python train.py --num_hidden_layers=12 --experts_per_token=2 --d_expert=96 --normalize_top_k=true --router_noise=0.3 --rope_fraction=1.0 --init_std_o=0.0 --schedule="wsd" --decay_fraction=0.443 --decay_shape="linear" --batch_tokens=131072
Below are experts of layer 3 (counted from 0) of a mixture-of-experts language model. Rows are named router (the router's row for the expert), gate (a neuron's input weights, with its number), up (a neuron's input weights, with its number) and show model dimensions 448-511. Each number is 200 + 40 x the weight over its row's rms, rounded and kept within 0 to 999.
After each expert's rows: a language model's description of what the expert responds to. This comes from a sample of Wikipedia text that the model never trained on.

# expert 8
router,261,242,263,208,236,235,217,222,118,185,258,237,200,202,172,169,206,252,218,289,284,322,199,169,105,233,214,134,122,219,277,166,200,193,160,160,220,168,160,289,141,188,137,186,239,149,171,167,206,120,253,237,144,192,175,209,195,176,213,155,146,192,207,217
gate0,188,230,192,144,239,202,196,191,250,183,228,183,258,180,212,251,171,215,250,154,97,264,209,270,186,219,266,235,178,196,121,147,256,117,214,244,125,184,198,189,232,277,229,251,148,201,201,198,179,196,285,153,240,216,179,203,149,209,253,190,231,120,221,196
up0,241,175,231,191,164,242,169,157,194,191,228,236,162,223,189,193,197,241,201,227,181,233,141,245,166,172,219,173,149,233,206,276,195,173,155,200,247,252,225,252,188,201,220,208,243,248,190,226,200,166,196,181,154,180,147,194,224,229,178,231,251,202,176,230
gate1,184,204,170,226,283,176,292,205,253,215,223,237,173,182,212,210,174,266,193,208,181,215,191,242,192,242,192,161,179,252,255,198,164,171,128,207,205,194,223,231,176,240,221,213,243,240,141,186,219,225,169,153,198,206,207,192,169,185,169,178,153,202,217,199
up1,137,230,173,150,222,255,241,274,122,148,226,240,195,223,172,243,238,221,250,226,123,165,175,185,200,277,202,196,162,163,160,190,195,156,214,182,175,126,172,219,230,185,125,174,271,228,195,165,163,179,200,217,185,221,185,181,155,173,278,204,217,244,126,245
gate2,216,171,197,277,243,151,190,275,217,190,227,125,181,134,230,183,195,201,193,245,169,295,232,133,204,204,220,239,100,253,104,168,198,158,231,184,133,184,139,117,174,187,247,196,209,209,175,208,198,151,260,211,198,194,227,162,233,246,109,190,266,172,189,179
up2,243,191,132,191,262,159,186,147,130,152,193,171,213,248,181,155,199,220,178,218,198,115,147,225,181,224,247,194,230,258,168,230,202,254,172,244,203,240,199,151,252,182,269,211,140,148,210,222,236,238,174,191,200,175,165,264,207,209,205,265,226,122,184,114
Opening capital letters and quotation or apostrophe marks that begin names and quoted titles, such as "Mitzi", High S-ierra, club's.

# expert 18
router,275,120,196,219,187,247,164,182,196,113,157,200,285,163,234,195,223,176,153,182,187,222,208,146,136,222,171,232,264,159,172,183,263,147,241,198,183,195,174,200,226,232,236,158,288,240,161,270,175,188,205,168,167,222,199,160,167,183,172,171,326,254,213,220
gate0,160,190,215,160,169,139,269,189,135,224,230,295,155,144,215,196,186,221,235,171,223,145,243,212,167,123,190,183,107,126,162,158,238,151,227,210,242,177,176,200,203,192,209,210,239,210,212,239,183,268,158,112,214,155,174,111,170,157,188,184,252,178,211,127
up0,240,146,215,251,169,193,193,205,248,179,182,208,257,241,146,234,200,215,216,216,210,223,235,276,167,190,208,232,111,167,214,208,184,160,208,162,168,187,191,281,223,262,200,182,141,210,197,274,194,164,234,226,159,212,196,193,210,182,227,189,176,231,174,191
gate1,200,208,260,213,232,141,210,212,193,196,207,240,147,138,181,172,170,230,188,145,195,198,229,170,270,324,217,213,265,184,183,157,178,223,251,138,192,249,153,173,154,209,178,239,270,209,227,248,143,189,229,238,213,242,224,312,203,223,195,227,205,158,171,171
up1,185,251,208,207,182,241,186,157,237,234,203,133,193,204,169,194,128,180,149,208,175,287,176,128,201,115,254,226,226,168,224,182,274,228,220,193,206,179,203,250,216,160,194,235,204,188,156,171,177,189,227,183,247,209,232,204,167,211,190,249,280,219,285,193
gate2,252,133,199,208,273,211,113,209,278,234,235,191,189,168,206,195,216,244,220,313,182,284,219,227,220,130,226,263,170,179,143,207,159,153,203,197,247,261,260,173,94,170,202,168,271,220,148,176,170,170,195,215,228,241,180,150,178,221,207,181,217,223,199,146
up2,224,155,147,206,205,225,192,165,194,170,280,197,228,153,121,197,214,210,268,216,274,186,215,209,209,313,282,191,196,205,209,213,227,127,193,233,216,221,167,188,145,251,244,188,190,184,215,164,240,177,245,230,212,171,234,188,141,234,214,201,175,217,103,139
Prepositions and relative words governed by a preceding verb or clause, such as to, by, with, for, from, that, which.

# expert 7
router,201,184,223,257,214,202,237,210,189,293,184,263,175,207,157,291,180,157,245,183,148,169,143,206,154,147,225,209,205,195,199,198,175,219,192,116,247,210,184,181,192,169,204,158,220,237,132,225,216,203,234,134,202,175,281,203,172,190,227,170,237,204,166,216
gate0,195,247,183,200,183,235,191,239,196,213,163,204,232,201,201,258,129,202,186,218,206,164,154,189,212,264,229,165,124,267,206,147,212,245,205,134,185,287,197,279,231,221,282,219,138,212,184,206,183,191,255,174,190,242,245,211,208,163,177,225,155,228,138,174
up0,165,232,219,183,202,148,143,251,151,205,165,235,258,121,209,171,233,257,177,188,158,207,194,195,222,201,234,206,261,205,176,170,180,234,190,237,214,151,216,255,172,227,259,242,285,168,166,158,248,232,275,151,123,212,203,216,132,159,237,217,194,212,212,217
gate1,210,169,161,194,202,214,257,228,76,188,224,153,203,114,274,166,225,130,228,169,237,234,213,171,273,189,218,145,186,130,236,218,211,187,131,230,123,160,215,243,309,212,261,151,168,124,236,158,154,208,238,294,200,194,181,239,269,180,196,218,207,213,142,188
up1,114,198,200,189,186,209,180,182,191,240,150,201,192,224,218,233,242,156,113,214,212,211,222,189,101,198,263,257,148,238,280,200,204,139,224,235,239,190,204,256,208,174,225,183,223,247,159,237,247,200,220,207,183,171,179,181,207,255,252,162,176,193,296,214
gate2,153,131,223,183,151,264,254,171,207,244,158,177,157,172,158,173,197,155,248,117,207,236,221,152,106,223,268,252,175,234,241,160,256,125,240,240,207,237,195,134,171,173,200,181,244,220,226,190,208,174,235,98,142,248,207,263,209,130,133,96,247,199,202,194
up2,191,115,224,237,240,173,133,243,161,249,228,214,175,219,176,264,282,262,215,219,155,176,206,248,150,163,192,296,197,212,168,241,223,173,193,188,151,193,161,231,204,278,108,240,224,230,180,201,169,247,250,187,224,270,129,162,193,183,183,140,151,150,175,256
Short letter fragments in the middle of personal names, often foreign, in tables and credits, e.g. Dy-k-stra, Bl-a-žková, Mor-en-o.

# expert 11
router,187,224,194,247,169,188,185,232,236,253,200,240,183,220,222,254,112,176,151,229,174,186,247,146,156,171,111,134,201,175,236,201,153,256,170,198,258,212,200,210,195,201,208,223,240,227,181,250,180,151,260,162,250,229,169,279,216,212,204,228,173,269,149,203
gate0,154,227,219,233,254,199,156,217,141,169,200,211,229,181,262,162,198,140,203,221,182,194,147,246,229,186,108,162,216,255,236,198,136,164,164,277,227,270,159,141,246,174,190,222,266,192,206,221,138,111,240,182,162,165,146,234,307,244,193,167,165,172,181,188
up0,230,150,188,239,203,159,198,164,191,184,225,129,308,258,236,220,265,294,172,226,206,150,229,277,257,209,174,174,144,177,263,184,139,177,217,128,150,168,168,227,242,251,159,178,222,215,228,245,240,197,215,221,213,180,134,159,161,172,217,118,248,196,218,163
gate1,155,220,202,144,246,189,228,170,206,182,202,235,171,169,210,192,191,171,177,270,206,201,191,248,202,125,312,213,113,178,220,230,159,193,205,248,271,186,258,171,182,201,221,153,218,191,180,222,130,136,202,217,222,187,181,255,156,221,156,252,152,199,226,264
up1,199,206,249,216,146,94,209,239,183,163,190,196,257,139,151,169,229,198,188,201,140,171,279,166,273,206,162,262,213,203,254,128,218,167,187,228,228,218,269,217,218,194,169,220,230,194,269,271,176,134,206,179,189,191,279,180,237,185,278,182,282,222,280,193
gate2,167,157,198,189,230,214,220,217,117,193,255,148,242,156,215,203,160,209,206,231,173,246,184,208,251,202,175,233,216,232,214,220,225,218,206,211,233,236,219,303,186,243,220,252,273,218,219,137,232,133,223,217,197,196,240,242,254,217,187,158,157,214,158,187
up2,208,210,257,167,148,215,197,213,197,229,265,228,98,231,224,181,202,166,162,198,195,130,153,255,176,192,164,219,195,300,186,258,230,166,213,146,165,244,192,250,150,181,139,160,216,179,188,256,202,237,129,157,225,237,117,179,231,281,169,185,221,213,199,218
Whole words or final pieces ending nouns before of or in, such as ations, population, Party, List, percent signs, plus line breaks.

# expert 20
router,217,227,189,164,139,159,206,184,125,227,238,208,165,151,212,211,183,183,262,160,238,254,246,149,170,189,233,226,159,240,240,162,204,165,174,206,216,191,152,114,156,254,181,272,154,140,238,107,147,178,246,180,211,195,206,176,140,225,170,211,258,300,295,165
gate0,183,252,129,207,165,193,212,250,139,143,184,235,123,207,226,207,234,145,212,79,233,196,207,212,158,223,195,262,232,208,177,213,193,152,221,182,189,218,209,188,241,114,200,313,163,224,168,228,131,232,304,128,190,146,185,224,201,171,235,165,175,227,200,195
up0,192,213,231,154,217,163,126,203,297,197,249,170,263,135,208,223,199,180,195,213,191,278,157,183,197,120,211,184,229,199,279,167,169,238,131,175,142,227,135,151,217,215,98,212,193,181,192,198,172,176,162,178,235,186,214,211,227,186,169,239,224,222,242,140
gate1,230,268,195,137,177,208,244,171,189,211,261,305,233,182,191,206,160,247,190,214,262,274,168,224,122,228,232,277,212,220,160,216,132,166,170,157,217,185,264,151,241,187,191,258,271,169,187,153,215,173,166,206,237,226,180,234,122,148,232,125,166,136,243,166
up1,178,201,223,179,250,229,167,236,158,186,165,165,221,209,201,198,200,135,249,215,114,161,265,182,265,203,127,147,204,198,179,126,189,219,172,144,131,175,214,219,213,158,253,172,196,244,166,203,170,177,221,240,228,166,196,256,167,190,144,178,169,219,207,196
gate2,263,231,214,202,223,220,207,103,159,228,220,230,204,208,198,155,165,262,247,170,196,220,191,166,188,295,233,261,200,174,208,205,199,165,170,187,163,189,206,256,143,271,192,253,153,122,261,201,118,214,132,196,208,184,235,258,201,153,120,170,198,239,205,148
up2,203,141,212,141,209,254,193,205,134,221,229,251,129,155,277,224,204,193,204,179,194,138,143,150,142,206,179,142,202,224,219,207,225,215,183,287,248,235,211,167,220,198,214,224,185,146,132,175,210,234,203,190,225,159,222,211,173,141,203,194,226,203,168,179
Ordinals and sports terms in season, league and team articles and tables, such as second, 6th, FC, Cup, team, League.

# expert 22
router,205,162,218,205,233,218,135,131,220,183,220,229,171,182,101,180,225,189,240,189,165,197,243,219,223,220,274,238,196,193,181,248,255,178,283,152,235,229,168,223,156,193,183,131,164,204,245,229,236,198,192,218,204,232,182,168,240,201,252,248,139,180,254,206
gate0,209,208,179,213,166,190,184,184,246,258,173,238,213,195,211,185,130,200,151,233,244,162,148,233,176,172,206,201,174,155,213,243,239,260,199,226,116,180,258,306,182,187,148,169,264,182,177,215,197,187,198,263,250,150,185,170,169,185,151,162,98,150,270,250
up0,203,163,190,260,139,166,168,244,234,144,190,298,216,163,236,165,122,247,225,197,188,175,213,298,167,223,194,162,205,210,216,219,151,193,182,249,124,233,75,233,131,198,270,130,166,122,215,249,101,184,211,196,166,186,247,200,220,152,173,186,261,195,282,243
gate1,185,271,203,143,269,115,155,142,199,204,193,171,234,216,244,183,189,193,221,182,199,141,192,219,115,165,188,162,210,265,202,163,293,218,174,152,210,188,220,158,293,226,203,237,122,195,315,201,203,139,165,170,265,113,201,169,158,260,255,230,181,194,244,194
up1,183,226,227,214,172,266,264,203,233,239,216,159,165,246,77,165,179,189,175,219,286,211,219,181,116,203,236,190,228,180,188,175,245,238,259,203,236,236,217,151,222,214,202,174,245,194,215,176,209,193,176,146,270,154,202,234,231,182,231,258,163,222,130,211
gate2,163,119,126,201,211,188,146,247,127,237,319,204,192,217,206,225,107,230,234,204,210,169,198,204,221,224,184,168,203,249,227,255,219,250,218,198,114,263,241,215,214,225,186,225,130,237,219,161,236,143,211,193,258,187,225,209,228,224,301,128,231,248,192,273
up2,133,182,206,213,175,216,232,275,213,246,266,146,162,240,207,203,180,240,234,252,219,301,187,224,183,183,188,177,260,105,222,179,281,163,210,166,239,190,211,268,227,200,164,161,267,273,276,194,222,231,138,136,197,223,189,272,214,199,216,219,213,224,185,194
Pipe separators between cells in Wikipedia tables of results, rosters and statistics, mostly after numbers or names, such as "| 7 |".

# expert 3
router,216,139,181,199,124,178,197,252,271,172,147,189,203,193,227,170,222,200,222,234,252,199,212,193,205,188,223,188,176,192,183,200,113,190,179,205,199,206,204,120,220,90,229,184,152,195,224,196,180,185,136,146,226,189,201,216,271,169,159,177,189,174,244,226
gate0,195,138,114,109,111,159,251,245,162,205,200,167,290,204,173,194,121,189,217,159,167,196,241,235,187,228,180,203,231,223,136,189,166,183,138,157,200,248,241,204,190,209,174,156,229,256,142,231,211,184,249,269,220,210,204,198,182,293,154,133,171,141,190,225
up0,265,211,63,187,284,185,178,209,216,194,159,199,224,170,130,123,245,186,198,169,194,219,109,182,304,157,144,212,184,207,168,213,193,217,176,180,131,234,204,206,134,230,159,172,268,206,183,190,199,212,229,272,170,237,183,202,215,187,210,207,190,227,232,161
gate1,182,211,188,219,247,207,163,188,200,225,219,183,264,176,218,176,212,179,209,174,129,234,210,195,175,121,204,249,229,272,181,231,248,229,217,253,196,169,204,193,189,247,224,171,196,213,173,210,274,134,147,218,169,138,262,161,229,229,203,152,168,84,303,201
up1,204,181,181,201,207,149,109,211,176,226,160,162,195,181,118,128,175,202,172,153,243,235,112,145,192,157,151,179,254,187,198,224,120,233,209,226,247,186,209,145,223,182,248,109,175,195,272,189,127,227,161,180,190,168,264,257,152,257,76,197,288,140,180,238
gate2,175,208,184,246,197,213,134,260,116,189,199,220,236,182,283,220,223,248,158,205,190,191,160,257,206,222,147,212,216,210,230,201,148,240,193,212,190,207,160,222,181,207,146,189,244,188,183,164,232,188,254,134,270,267,231,176,157,137,172,109,212,200,149,218
up2,195,175,245,208,265,229,249,226,101,213,133,196,198,189,211,121,198,239,59,214,192,212,193,126,138,176,203,193,145,226,143,212,167,253,132,205,218,231,150,227,197,151,205,169,173,209,205,223,211,264,108,162,217,226,146,169,195,210,209,175,151,227,209,144
Commas after clauses or names before and, which, though, this; also word-initial consonant clusters like St, Fl, Br, sc.

# expert 15
router,258,205,215,124,187,154,171,167,153,273,178,167,225,172,207,135,184,206,236,192,224,228,169,179,199,198,172,194,261,158,181,149,234,168,251,186,274,279,208,150,274,213,267,222,216,192,208,172,144,170,183,206,156,154,137,150,215,185,176,210,248,109,233,155
gate0,124,181,163,173,178,155,212,237,219,233,236,162,261,247,215,163,133,268,210,198,218,199,225,198,255,240,171,145,239,207,174,202,220,231,171,158,81,201,148,190,195,154,167,196,176,202,150,224,211,206,174,175,244,195,155,146,254,165,133,176,208,228,195,232
up0,202,226,181,164,292,181,160,216,317,169,191,206,267,258,217,168,240,220,156,239,209,226,188,139,186,249,207,258,244,214,242,213,190,218,187,183,219,217,177,202,204,216,211,153,170,249,198,252,138,254,166,178,230,218,141,269,249,179,222,174,284,214,222,207
gate1,219,235,216,234,201,163,195,165,220,192,147,218,194,247,139,168,205,253,181,227,206,156,172,227,173,160,145,182,231,206,149,227,245,235,217,236,237,254,249,225,201,164,226,263,159,151,234,168,218,291,160,252,156,170,199,239,262,151,132,232,194,177,240,94
up1,235,184,203,285,188,277,225,218,177,203,187,200,290,179,169,176,210,180,239,220,213,224,145,184,160,295,263,221,234,169,182,199,163,250,172,189,217,204,217,192,169,193,243,269,274,243,227,172,239,221,177,182,201,212,189,291,166,200,217,142,266,237,133,179
gate2,236,191,175,165,159,268,153,219,163,281,195,183,160,205,208,200,237,188,241,210,208,238,137,133,227,211,203,255,173,218,205,170,193,220,209,244,260,214,222,225,190,168,200,233,175,178,196,249,157,236,229,181,281,225,231,178,164,235,149,167,189,186,139,196
up2,192,221,150,213,201,238,246,177,166,181,201,271,160,163,198,173,224,264,239,209,296,203,148,210,291,145,268,239,195,254,239,226,245,126,175,228,217,73,230,207,172,230,275,151,236,223,194,233,208,167,199,126,164,270,204,167,216,233,164,206,222,165,215,165
First names and final pieces of names ending a word, as in John, Michael, Wood-row, Ez-ra, mostly in cast and credit lists.

# expert 16
router,244,187,211,148,239,211,274,204,164,154,167,163,218,247,151,185,175,204,226,214,218,179,150,155,209,244,261,198,166,185,163,218,231,173,170,185,206,191,162,245,168,199,185,195,152,210,151,174,172,235,137,241,126,246,146,183,158,203,232,134,137,159,155,226
gate0,220,242,155,181,243,143,166,144,254,255,205,195,213,230,161,245,195,196,208,163,174,214,218,149,239,223,195,185,240,225,213,201,249,94,229,110,255,231,136,211,160,181,200,94,184,86,207,192,183,162,202,242,219,202,147,78,206,234,245,171,244,241,137,259
up0,152,206,263,202,258,279,195,188,153,111,233,191,155,208,144,199,145,209,169,192,139,178,232,227,226,234,131,193,205,198,275,122,132,180,196,173,138,243,219,252,192,167,159,191,179,228,194,208,231,257,212,154,267,151,276,137,191,190,185,225,199,178,176,189
gate1,242,177,149,264,195,219,260,160,192,178,218,230,212,159,215,217,143,134,243,192,194,211,201,169,116,198,197,129,175,216,182,217,243,191,183,168,175,232,193,186,171,173,221,144,110,117,223,291,196,152,240,188,161,213,199,229,188,243,147,240,128,228,181,212
up1,196,236,178,167,234,235,140,172,217,234,222,177,159,296,238,168,157,239,259,220,159,195,137,185,209,239,202,183,233,266,142,178,183,209,185,193,200,216,137,203,247,285,257,172,146,198,185,160,125,217,214,177,157,197,186,266,160,267,271,236,200,188,261,263
gate2,192,202,230,155,203,257,200,273,149,219,190,299,205,165,204,182,167,225,238,183,194,182,169,192,227,200,186,199,125,141,245,251,165,207,162,242,255,225,261,212,260,258,198,175,141,235,243,167,194,133,204,226,145,211,163,220,227,173,229,211,133,207,270,245
up2,121,245,212,196,173,129,237,224,200,114,179,197,248,329,217,231,240,196,173,192,224,132,199,196,239,147,195,178,233,205,194,214,189,168,198,165,202,138,198,158,192,203,191,203,160,177,194,223,202,252,183,195,196,171,144,258,156,210,195,213,148,161,176,180
Final pieces of country, region and demonym words before commas or "and", such as Tai-wan, Puerto Ric-o, Japan, -ian, -ism.

# expert 1
router,199,190,210,271,165,200,206,146,229,176,251,170,232,235,216,219,171,233,155,150,196,174,175,228,200,209,314,231,193,113,226,178,160,219,180,172,250,198,184,194,181,170,186,189,225,205,157,228,182,242,279,209,265,188,143,253,247,219,200,227,148,145,147,154
gate0,204,189,169,228,202,135,178,157,240,269,233,229,204,155,155,222,180,216,138,169,162,270,205,198,146,218,202,217,221,229,218,175,258,168,195,280,166,230,149,209,99,242,176,226,212,231,197,197,210,224,120,157,199,216,223,148,229,174,157,225,190,163,240,214
up0,235,159,220,181,272,199,261,226,251,267,166,172,162,225,226,190,208,179,233,204,238,177,208,176,174,188,200,185,188,200,264,223,207,217,225,167,181,167,268,237,242,161,208,267,173,176,133,196,248,241,141,251,206,246,144,182,169,261,218,234,172,166,123,220
gate1,154,183,209,214,222,261,240,228,211,164,184,194,168,195,234,288,241,205,155,203,215,157,237,170,201,220,173,269,96,150,149,150,226,156,191,203,219,183,220,191,229,137,205,145,218,159,73,244,220,191,188,196,240,252,240,268,191,183,162,258,210,196,160,185
up1,190,186,149,239,175,205,182,129,209,245,173,230,177,202,187,238,249,229,184,200,210,176,176,191,205,162,188,199,154,176,200,232,240,210,167,184,184,234,143,160,223,171,160,189,228,274,193,175,210,167,159,182,229,212,155,183,140,216,193,190,193,232,240,226
gate2,208,182,206,201,274,173,248,181,224,213,145,201,253,285,256,251,177,233,167,214,209,155,205,219,208,219,199,227,108,136,239,247,185,230,153,294,217,151,204,176,177,155,261,206,309,221,173,254,197,149,153,191,205,189,167,142,230,198,229,272,164,234,191,178
up2,260,132,244,229,167,251,212,188,179,108,229,171,212,176,223,189,198,212,259,213,210,188,176,136,260,276,191,180,200,199,178,261,176,105,173,152,222,218,189,196,184,180,213,201,137,217,219,178,161,224,236,275,262,161,235,203,181,240,181,277,169,233,259,152
Century-decade prefixes of years like 201, 199, 196 before the final digit, plus in-word hyphens as in A-list, Under-18s.

# expert 12
router,193,179,93,270,218,213,268,287,250,163,125,187,235,212,233,168,223,251,211,197,190,214,199,252,220,219,183,121,218,192,154,186,246,196,252,233,177,168,176,184,217,228,263,218,173,234,141,266,177,197,213,232,266,171,285,199,247,218,240,219,244,144,220,106
gate0,226,260,177,240,240,251,222,174,185,164,146,227,207,230,275,192,234,152,165,213,157,231,281,204,206,209,223,273,180,190,170,159,220,179,146,170,196,142,244,190,213,232,148,156,192,215,93,195,222,212,273,224,298,273,242,206,257,196,232,192,165,220,183,207
up0,211,172,220,179,197,214,187,222,183,209,189,274,192,116,143,167,227,159,168,178,142,191,201,177,197,200,185,171,123,148,161,182,194,236,200,62,267,240,146,236,242,176,174,146,207,158,166,224,203,252,217,244,214,158,213,201,135,141,140,175,256,269,190,80
gate1,179,189,184,162,138,269,164,179,196,232,200,212,177,256,194,219,199,193,198,148,156,191,225,230,185,171,170,206,247,194,110,236,173,130,215,188,262,190,235,183,183,172,280,170,160,201,190,163,178,222,240,105,233,176,197,219,204,138,61,208,237,176,157,201
up1,182,227,258,236,168,215,243,232,259,169,244,209,224,211,163,164,210,172,125,264,263,208,154,141,203,219,224,137,207,155,162,171,163,128,256,222,225,229,203,222,173,151,184,155,244,237,205,280,165,242,253,168,277,238,171,256,230,200,152,178,169,188,194,220
gate2,210,136,213,209,217,206,213,173,204,153,203,194,224,132,191,197,269,211,155,253,201,151,164,253,184,170,218,216,228,302,249,258,161,143,203,180,229,278,219,209,180,206,190,187,160,170,210,205,223,185,162,182,243,213,269,245,224,208,211,265,203,160,240,197
up2,259,180,268,218,200,188,198,221,130,190,177,172,195,247,200,239,166,263,165,234,222,254,218,198,190,221,200,268,194,217,257,171,237,213,173,94,194,217,276,212,173,130,183,297,135,244,206,186,235,220,184,138,201,179,215,267,198,155,178,183,229,235,194,182
Coordinating words and separators joining items or closing entries, such as and, but, opening parentheses, semicolons and table-row pipes.

# expert 5
router,246,200,134,243,165,255,139,158,183,223,168,144,169,221,199,208,133,180,197,163,152,164,210,233,199,226,142,239,212,214,201,182,196,166,219,145,208,165,169,186,210,86,158,245,234,205,250,187,271,239,184,215,285,164,137,201,241,206,203,207,177,160,191,215
gate0,161,199,124,201,228,233,205,183,181,174,202,135,181,235,222,268,121,223,164,193,157,128,239,245,150,192,227,177,142,272,133,135,191,219,258,166,219,267,170,196,257,175,147,183,153,168,191,208,222,223,242,234,158,195,221,127,247,217,310,157,176,156,98,231
up0,194,133,216,249,165,272,220,174,252,232,209,161,252,215,232,143,161,236,237,230,204,242,236,255,211,189,253,150,175,239,207,212,196,219,167,167,264,240,191,254,193,172,148,176,168,191,220,212,259,165,113,244,184,181,181,245,222,136,211,153,193,171,121,207
gate1,124,228,172,176,185,176,206,176,187,149,208,169,196,193,146,104,196,191,163,208,202,214,259,192,158,152,252,251,175,142,205,238,163,242,279,187,225,139,234,214,177,190,129,190,245,254,178,209,248,211,105,214,146,171,225,199,196,204,245,221,196,125,211,183
up1,209,185,242,254,159,115,164,237,222,177,184,234,183,187,190,186,209,158,247,216,163,208,219,201,215,179,197,197,205,205,219,143,166,155,254,180,180,188,153,177,165,265,154,177,181,154,180,231,241,184,160,237,165,201,271,135,223,224,173,250,271,179,192,196
gate2,161,205,196,138,189,213,231,125,196,199,190,189,228,236,173,237,184,207,187,150,188,104,226,202,141,121,221,198,189,184,148,172,181,130,210,172,164,224,222,238,141,149,173,243,219,260,203,184,238,225,175,181,237,247,148,206,184,157,202,190,241,215,146,223
up2,197,180,214,213,172,239,181,177,223,231,180,231,176,112,124,182,252,208,175,253,177,197,152,247,102,249,158,213,242,151,201,167,275,160,229,153,231,250,164,201,114,230,265,290,215,164,198,224,242,178,245,202,264,205,235,214,271,253,146,179,205,158,222,180
Single digits and digit groups in the middle or end of numbers, such as years (1986, 1960s), scores, ISBNs, percentages.

# expert 19
router,200,142,183,240,262,232,213,141,311,187,169,166,217,199,226,168,209,199,167,212,146,248,211,200,213,217,241,193,198,252,228,181,123,138,138,208,219,194,191,259,228,220,208,197,249,275,164,175,311,203,197,210,169,254,198,229,158,251,217,138,239,168,219,175
gate0,256,161,228,227,199,174,214,207,226,134,196,185,246,212,129,142,225,165,228,157,200,167,175,193,208,307,121,258,236,205,214,161,195,202,197,217,175,214,196,137,195,175,216,198,213,272,233,165,299,260,237,204,132,209,156,136,222,204,192,147,261,225,196,153
up0,285,253,205,185,149,202,215,186,230,212,286,158,219,215,196,196,138,200,192,304,258,246,209,191,189,183,136,255,234,185,156,219,193,205,150,161,206,165,190,245,158,225,228,177,194,232,170,211,216,178,195,141,180,138,208,202,183,139,146,180,173,312,190,189
gate1,186,245,158,195,144,193,153,181,189,231,206,132,180,177,271,263,229,197,194,269,264,231,207,191,105,230,193,170,274,135,288,210,254,241,285,165,300,187,196,205,237,181,169,171,237,218,258,186,226,236,198,230,224,172,173,213,206,156,162,114,219,246,241,175
up1,129,257,212,303,221,177,201,191,156,133,173,232,235,245,208,198,196,241,121,207,210,236,236,173,226,159,170,134,112,192,176,214,195,234,158,165,166,71,229,214,169,168,213,221,210,206,182,216,283,248,166,128,206,193,310,303,179,196,146,225,220,132,185,200
gate2,221,224,178,188,238,193,257,223,206,186,199,209,188,235,94,128,163,210,89,179,221,196,284,140,214,206,191,217,187,181,215,260,184,134,164,210,254,228,204,197,221,185,165,193,147,177,196,232,198,171,170,255,100,158,193,187,240,209,151,232,87,228,209,175
up2,173,166,273,268,245,129,164,177,142,153,204,148,197,214,161,222,203,194,217,146,178,236,227,186,175,204,189,190,203,188,195,178,283,220,240,244,223,225,147,204,236,144,247,192,210,252,217,206,189,242,225,238,228,180,153,157,170,159,175,162,173,125,223,196
Determiners and possessives before nouns, chiefly the, a, The, his, their, two, plus adjectives just after them like main, modern, first.

# expert 23
router,271,273,232,192,216,215,199,202,201,215,175,277,169,130,215,132,179,188,208,167,261,248,225,201,130,193,131,217,244,198,133,175,219,235,167,218,266,209,173,258,193,179,185,157,156,202,237,206,203,168,211,191,184,207,169,210,154,175,230,184,203,208,225,229
gate0,222,162,199,206,249,212,177,194,139,195,114,257,179,184,168,167,196,156,144,181,201,198,154,305,211,237,114,195,216,209,176,175,239,181,133,131,243,224,225,130,194,200,230,240,225,200,211,212,240,210,263,165,175,197,204,193,228,166,245,179,215,197,241,131
up0,173,237,269,193,198,169,193,261,112,143,278,89,166,166,271,253,168,188,187,132,189,127,249,213,199,258,184,164,230,188,238,238,202,180,218,200,257,195,249,170,129,168,207,205,189,191,191,229,141,213,140,140,158,270,176,197,208,166,203,195,155,168,118,245
gate1,166,205,128,273,162,100,236,212,243,175,205,80,243,231,133,170,187,216,186,164,169,152,195,177,194,227,219,177,164,135,238,160,235,186,142,168,173,149,127,101,182,160,243,182,231,263,201,250,180,178,204,181,194,172,257,149,197,123,182,180,251,172,178,192
up1,229,165,113,149,259,258,161,195,188,181,188,190,204,123,283,239,246,181,276,209,191,155,208,217,210,182,181,220,167,157,260,169,181,190,279,194,191,217,203,171,175,172,223,115,152,191,224,148,185,149,176,229,161,125,179,287,187,181,207,162,190,254,276,208
gate2,229,177,230,221,184,254,220,241,152,216,153,197,268,102,203,234,211,207,113,217,114,253,160,210,155,149,258,233,117,217,250,254,186,216,192,155,165,206,146,184,191,172,200,178,201,261,243,136,196,179,205,260,192,225,180,217,151,165,253,191,203,218,142,224
up2,177,156,112,178,159,142,183,262,265,167,216,175,197,135,195,248,194,243,206,262,164,240,199,224,141,183,213,281,177,165,218,183,160,253,166,227,191,198,217,154,192,193,193,187,208,181,277,203,185,174,240,213,167,218,229,239,240,221,176,211,223,204,222,147
Final digit of a number followed by a space, in stat, election and sports tables, e.g. 2003, 37.7, 986, plus some ed endings.